{"experts_per_token": 6, "d_shared_expert": 64, "hidden_act": "swiglu", "routed_scale": 8.38, "norm_eps": 1e-05, "rope_theta": 72600.0, "parallel_block": false, "init_std_up": 0.0703, "init_std_down": 0.0703, "lr_head": 0.00817, "decay_shape": "sqrt", "train_tokens": 411900000, "max_steps": 6151}
Below are experts of layer 7 (counted from 0) of a mixture-of-experts language model. Rows are named gate (a neuron's input weights, with its number), up (a neuron's input weights, with its number), down (a neuron's output weights, with its number) and show model dimensions 0-159. Each number is 128 + 32 x the weight over its row's rms, rounded and kept within 0 to 255.
Before each expert's rows: a language model's description of what the expert responds to; "mostly gets" lists some tokens that are sent to it at least half of the time. This comes from a sample of Wikipedia text that the model never trained on.

# expert 11
First piece of a proper name or word after a city, article or "of", often sports clubs: Miami Fre(edom), Melbourne V(ictory), United.
mostly gets: " Inter", " Pe", " Fre", " United", " V", " conf"
gate0 [104  69  99 108 121 111 116  85 103 113 101 124  93  60  93 153 103 192  70 126 128 135 126 106 140 154 120 139 136 121  83 111 160 127 138  82 131 120 127 109 107 195 131  74 131 134 116 136 136 142  92 139 116  87  58 116 180 116 170  90  72 159 182 121 128  70 110  94 105 130  77 125 164  96 121 217 104 108 179 119 171 115 122  98 201 112 139 161 149 156 119 111 166 133 111 143 102 172  98  78 156 124 115 162  37  84  95 125 146 114 137 128 112 115 130 104 150 144 123 138 132  52 171 141 127 124 133 138 169 152 163 162 159  73  83 150 116  74 138 144 161 133 152 110  76 193 194 132 165 138 105 132  86 140 126 125 128 124  70 164]
up0 [145 147 172 156 130  94 110  88  69  86  81 158 143 137 120 114  76 149 164 149 163  73  86 105 177 131  69 101 129 131 154 151 153 103 131 110 144 144 125 115  59 120 123 116 142 116  50  88  80 152 124  70 112  74  96 146  90 164 112 130 135 130 110 115 146 132 121 107  85  96 131 190 154 111 150 154 103 146 134 159 147 158 118 100 133  94 162  80  90 140 124 118 154 127 154  95 116 114 148 139 109 138 173 168 150 126 131 108 136  77 170  99 131 187  88 106 111 225 141 133 105  83 168 196 105 113 171 139 164 143 165 152 155 134 179  94 106 106  91 124 184 136 131  48 129 158 120 140 141 137 123 183 133 191 105 121 217  87 104 128]
down0 [129 142 138  57 116 156 174 116 155 142 119 155 130 127 141 152 105 127 153  73 106 104 129 117 135  77 134 158 151 163 120 165 104 105 209  75 144 162 108 172  93 102 182 109 130 132 110 125 116 136 133 126 196 108 103  83 173 117  96 111 110 137 130  52  69 132 122 123 111 165 131 132 104 145 141 137 140  61 103 144 177  42 121  97 107  95 147 129  81 141 120 108 129  65  89 168 178  66  69 137 147 115  90 158 133 171 172 128  61 146 209 152 161 140  92 132 137 207 139 104 120 128  89 157  86 126 134  83 143 150 138 140 169 126 118 141  97  84 119 126 145 174 113 127  73 132  78 131 132 105 137 138 113 113  80 124 128 119 142 209]

# expert 43
Single capital or lowercase initial letters starting words or abbreviations in infobox and list fields, such as U(.S.), W(SOF), F(ate), w(ave).
mostly gets: " re", " W", " w", " U", " Pro", " Com"
gate0 [167 158  98 121 138  24 111 127 199 140 131 126 150 116 136 150 157 105 144 100 164 157 144  93 120 133 138 125 122  89 183 103 115 126  70 170 145  78  79 170 137 106 201 147 105 137 104 126 169 158 108 127 111  90 105 192 169  89 145 144 133 142 121 154 132 183 149  63 118  93 130 155 139 111 138 133 130 149  97 122  93 124 167 140 140 104 105  85 104 141 150 149  97 138 147 167 160 174 156 133 160 119 144 149 141 110 129 137 134  98 113 132 156 146 185 178 160 126 174 191 102 154  78 100 152 182 119 149 200 159 107 145 185 103 151  48 102 168  95 119 195 131 128 106 102  79  85  97 101 115 125  92 196 123 105  70 150 164 118 107]
up0 [118 122 119 165  92 190 157 120  69 142 141 134 170 133 138 105 155 114 134 133 144 148 133 144 153 120 130  91  70 134 163 137 194 146 146 145 108 194 117 130  77 153  77 104 121 142 100 159 132 104 132 135  70 121 120 150 116 139 131 153 104 151 183 114 106 141  69 112 147 184 152 143 179 141 144 115 121 121 141  97 197 141 115 112 150 174 139 171 124 135  96 135 141  72 196 129 139 104 116 149 118 148 108 114 134 118 141 183 141 185 104 137 109  95  79  87  84  95 103 166 147 118  99 121 110  92 145 102  39 131 149 113 171 103 112 139 183  76 114 120  19 111 128 116 161 215 108 176 178 108 155 132 123 127 160 193 162  75 175 121]
down0 [139 137 145  90 201 157 174 124 155  67 149 129 125 142  97 128 156 157 145  95 135 157 113 116 129  70 163 173  82 147 110 122 124  86  67 158 143 112 140 134 147  96 124 104 176 146 103 124 150 135  69 135  85 140 154 102 127 207 121 102  89 149 129 146 118 166 133 106 107 151 110 173 143 115 125 174 115 152 112 147 100 148  76 121 154  86 117 186  78 112 164 144  94 123  95 159 182  83 118 112  98 120  99 161 153 112 200 177  98 114  96 137 127  87 188  91 128  78 163 159  82 110 152 138  88 148 140 167  79 162 155  96 199 107 109  88 153 110 120 109 105 135 162 151 166  89 137 190 100 188 180  84 164  75 154 148 141 167 176 132]

# expert 30
Inner letter pieces of rare or foreign proper names and words, such as Westminster's min, Asturias's ur, Demolition's ol, Vrikshasana's sh.
mostly gets: " dep", " br", "str", " Att", "omm", " fac"
gate0 [ 87 152  98 113 139 145 107 160 166 196 182 141 102 156  88 125 149 141  53 133 102 183 188  94  96 164 143 134 110 149  79 116  88 169 151 147 124 128 152 104 140 209 175 127 158 129 140 109 183 175  90  80 169 146 119 154 139 125 100  95 156 117 107 105 174  86 176  80 141 139 156 124  81  99 120 163 121  95 160 134 160 125 156 100 181 161 102 130  89  73 108 103 148 165 125 100 107  98 135 150 180 135 133 119  93 100 162 107 152 152 138 104 163 234 112 121  33 138 121 159 189 148 116 186 123 130  95 105 133 155 152 115 163 149 140 109 146  85 157 154 112 132 189 120  97 123 129 114 110 139 156 175 121 137 128 156 143  94 164 166]
up0 [144 115  81 107  74 120 115 111 143 109 116 139 161 139 146 112 159 145 138  97 133 186 155 139  59 184  88 102 140 129 183  86 130 121 211 145 173 126  91 114 140 113  82 129 138 120 118 158 109  80 153 106 170  89 109 174 128  97 184 105 123 102 119 122 165  89 143 103 188 105 137 186 126 161 113  70 110 163 201 102 183 141 151 150 150 151  70  75 131  48 135 171 136 110 153 157  97 148 135 119 127 130 139 145  56 103 103 152 214 132 137  97  92  89 127 110  98 141  91 105 156  99 133 166 109  42 140  98 150  97 101 122 158 168 157 113 139 158 160 141 175 124 146  93  61 100 144 107 105 147 167 114 143 110 128 102  92 119 131 148]
down0 [122 148 120 131 134 108 135 102 156 145 176  76  91 140  78 165  74  53 142 105 155 133 136 105 110  89 138 214 129 133 101  61 156 116 145 189  61 154 164  82 155 127 103 122 131 165 157  99 125 137 183 136 114 128 131 124 155 178 139 106 122  91 116 132 122 116 120 124 143 209 133 134  72  98 102 113 154 113 120 160  97 128 150 108 138 190 155 132  57 161 126 128 116 130 152 135 176  78 139 138 128 134 145 157 149 205 158 143 147 162 157  96 125 124 161 137 114 124 104 129 158 142 103 159 105 105 114  86  58 131 128  79 186 142 165 134 155  85  90 177 161 164 145 143 137 169  96 130  99 202 181 142 132 131  35 161 179 113 127 107]

# expert 47
Inner syllables of lowercase words before suffixes like -ed, -al, -ation, such as val-u-able, m-agn-ificent, poss-, vis-.
mostly gets: " vis", " poss", "erv", " ev", " imp", " magn"
gate0 [171 124 171  62  68  49 126 122 127 104 133 169 149 118 111 110  75 120  87 175  91 117 112  86 138 111 130  93 133 106 103 135 129 101 124 150 129 119 101 184  92 187  54 108 158 104 120 120  80 165 107 110 147 154  91 194  48 131 120 103  95 119 116 160  72 141 145 178 117 117 209 161 167 128 150 124 124 135 140 167  81 157 163 133 130 110 141 129 141 152  79 140 130 147 113 131 104 119 151 134 106 127 115  37 123  64 162 128 113 127 130 124  99 146 102 152 103 189 124 117 118 159 148 111 115 177 115 122 152 189 121 164  65 141 114 200  62  86 134 147 100 129 108  89 169 105 106 130 108  77  75 144 129 114  92 116 129 164 161 110]
up0 [150 184 147 173 116  81 136 174 123 140 120 150 144 110 132 115 114 108 134 108 128 156 129 112 175 132  59 172 128 119 159 123  39 120 141 116  92 170 138  51 137  89 149 117 148 135  97 141 163 176 178 110 136 156 176 153 113 118 137  94 119 124 161 181 103  11 116  95 107 166 104  84 127 171 114  89 134 157 105 160  98  82 124 182 128 147 112 168 119 169  53 123 140 109 140  69 162 104  64  81  88 179 106 128 160 112 154 108 123 105  75 133 140  91 149 144 104 135 139  55 140 133 102 125 138 119 113 109 104 100 100 100 121 117 185 130 100 134 130 141  85 100  96  83 162 189 155 188 150 127 146 109 106 110 120  97 136 178 121 161]
down0 [162 153 145 171 108  97 189 139 200 143 116 134  84 148 135 164 108 170  73 120 185 191 163 104 123 180 132 132 127 115 119 201 114  97 184 129 163 183 165  95 121 130 151 162 137 135 103 100 159 104 155 174  94 177 138 150 155  92 191 183 110 115 141  76 144 115 147 127 115 158 158 181 122 123 115 150 149 102 153 183 104 155 196 146 106 130 101 114 100 167  89 166  88 110 148 111 118 171 122  54 114 101 101 105  99 136 128  63 118 153  90  94 108 158 113 210 133 189 150 129 127 116 188 119 126  88  97  85 172 152 118 131  96 148  71 148  70 128 114 144 129 118  99 121 113 142 112 125 105 124  94 109 111 178 112 135  71 103 149 121]

# expert 63
Commas, pipes, ampersands and dashes splitting place names or entries in tables and lists, such as "Diddle Arena, Bowling Green".
mostly gets: "\":", " •;", "'\n", ">"
gate6 [169 158 161  92 216 156 105 164 114 116 124 151 127 152 118 150 159 107  50 168 171 151 116 123  97 143 132 158 112 130 145 169 130 123 150  35 131 101 104 135  77 155 118 102 130 117 143 107  61 176 134  95 171 135 132 178 124 151 168 100  97 140 156 130 116 135 142 105 147 100 144  44 147 113  83 120  99 141 192  90 157  93  63 105 113 119 187 162 138  74 120 113 152 191  96 126 117 110 121 108 147 169 167 162 104 105 126 169 115  78 204 118 136 147 102 140 155 148  73 132  92 152 107 143 130 112 129 132 157 113  78 156 192 150 177 106 152 116 176 109 139  98 146 186 152  94 194 153 116 107 111 122  68 131 129 137 144 139 104  95]
up6 [130 110  54 159 151 157 127 112 105 118 167  91 114 125 119  95  85 159 188 142 126  60 132 149 141  47 147 118  94 122 172 156 177 122 163 106 167 101 117 133 182 121  84 174 142 129 157 154 141 151 182 180 130 178 146 116  66  87  89 136 149  82  83 129  63 167 158 155 182  94 165 162 181 157 176 137 125 156 140 160 113 130 156 136  73 147 100  75 117  85 100 146  96  95 121  91 174 158 134  90 106 132 141  96 143 117 140 132 139 176 186 110 136 160 157 145 103 110  81 148 110 116 184 137  86 108 126 139  91 132 133 127  66 121 159 107 152  96 147 100 157 142 113 154 190 106 175 113  86 131 130 147  94 112 178  54 134 107 117 128]
down6 [117  61 139 125 174 114 139 128 140 105 161  95 175 145  99 165 163 190 104 123 122 122 116 123  80  80 160  93 152 161 132 141  74  85 105 158 127 137  91 113 133  69 117 199 162 102 181  94 115  73 143 111 127  62 115 187 141 136 131 176 122 186 119  89 126  69 146 124 146 114 113 138 138 158 157 133 149 149 140 130 152 129 140 160  76 111 120 102 165 179 118  68 129  74  87 136 132  97 119  97 193 115 116 124 102 116 123 124 176  93 200 150 119 117  97 127  97 173 187  86  91 125 157 107  93 104 162 113 148 157 140 102 155 116 185 108  81 138  76  95 180 117 145  90 166 102 125 107 148  74 206 153 178 144 149 129 173 114 132 109]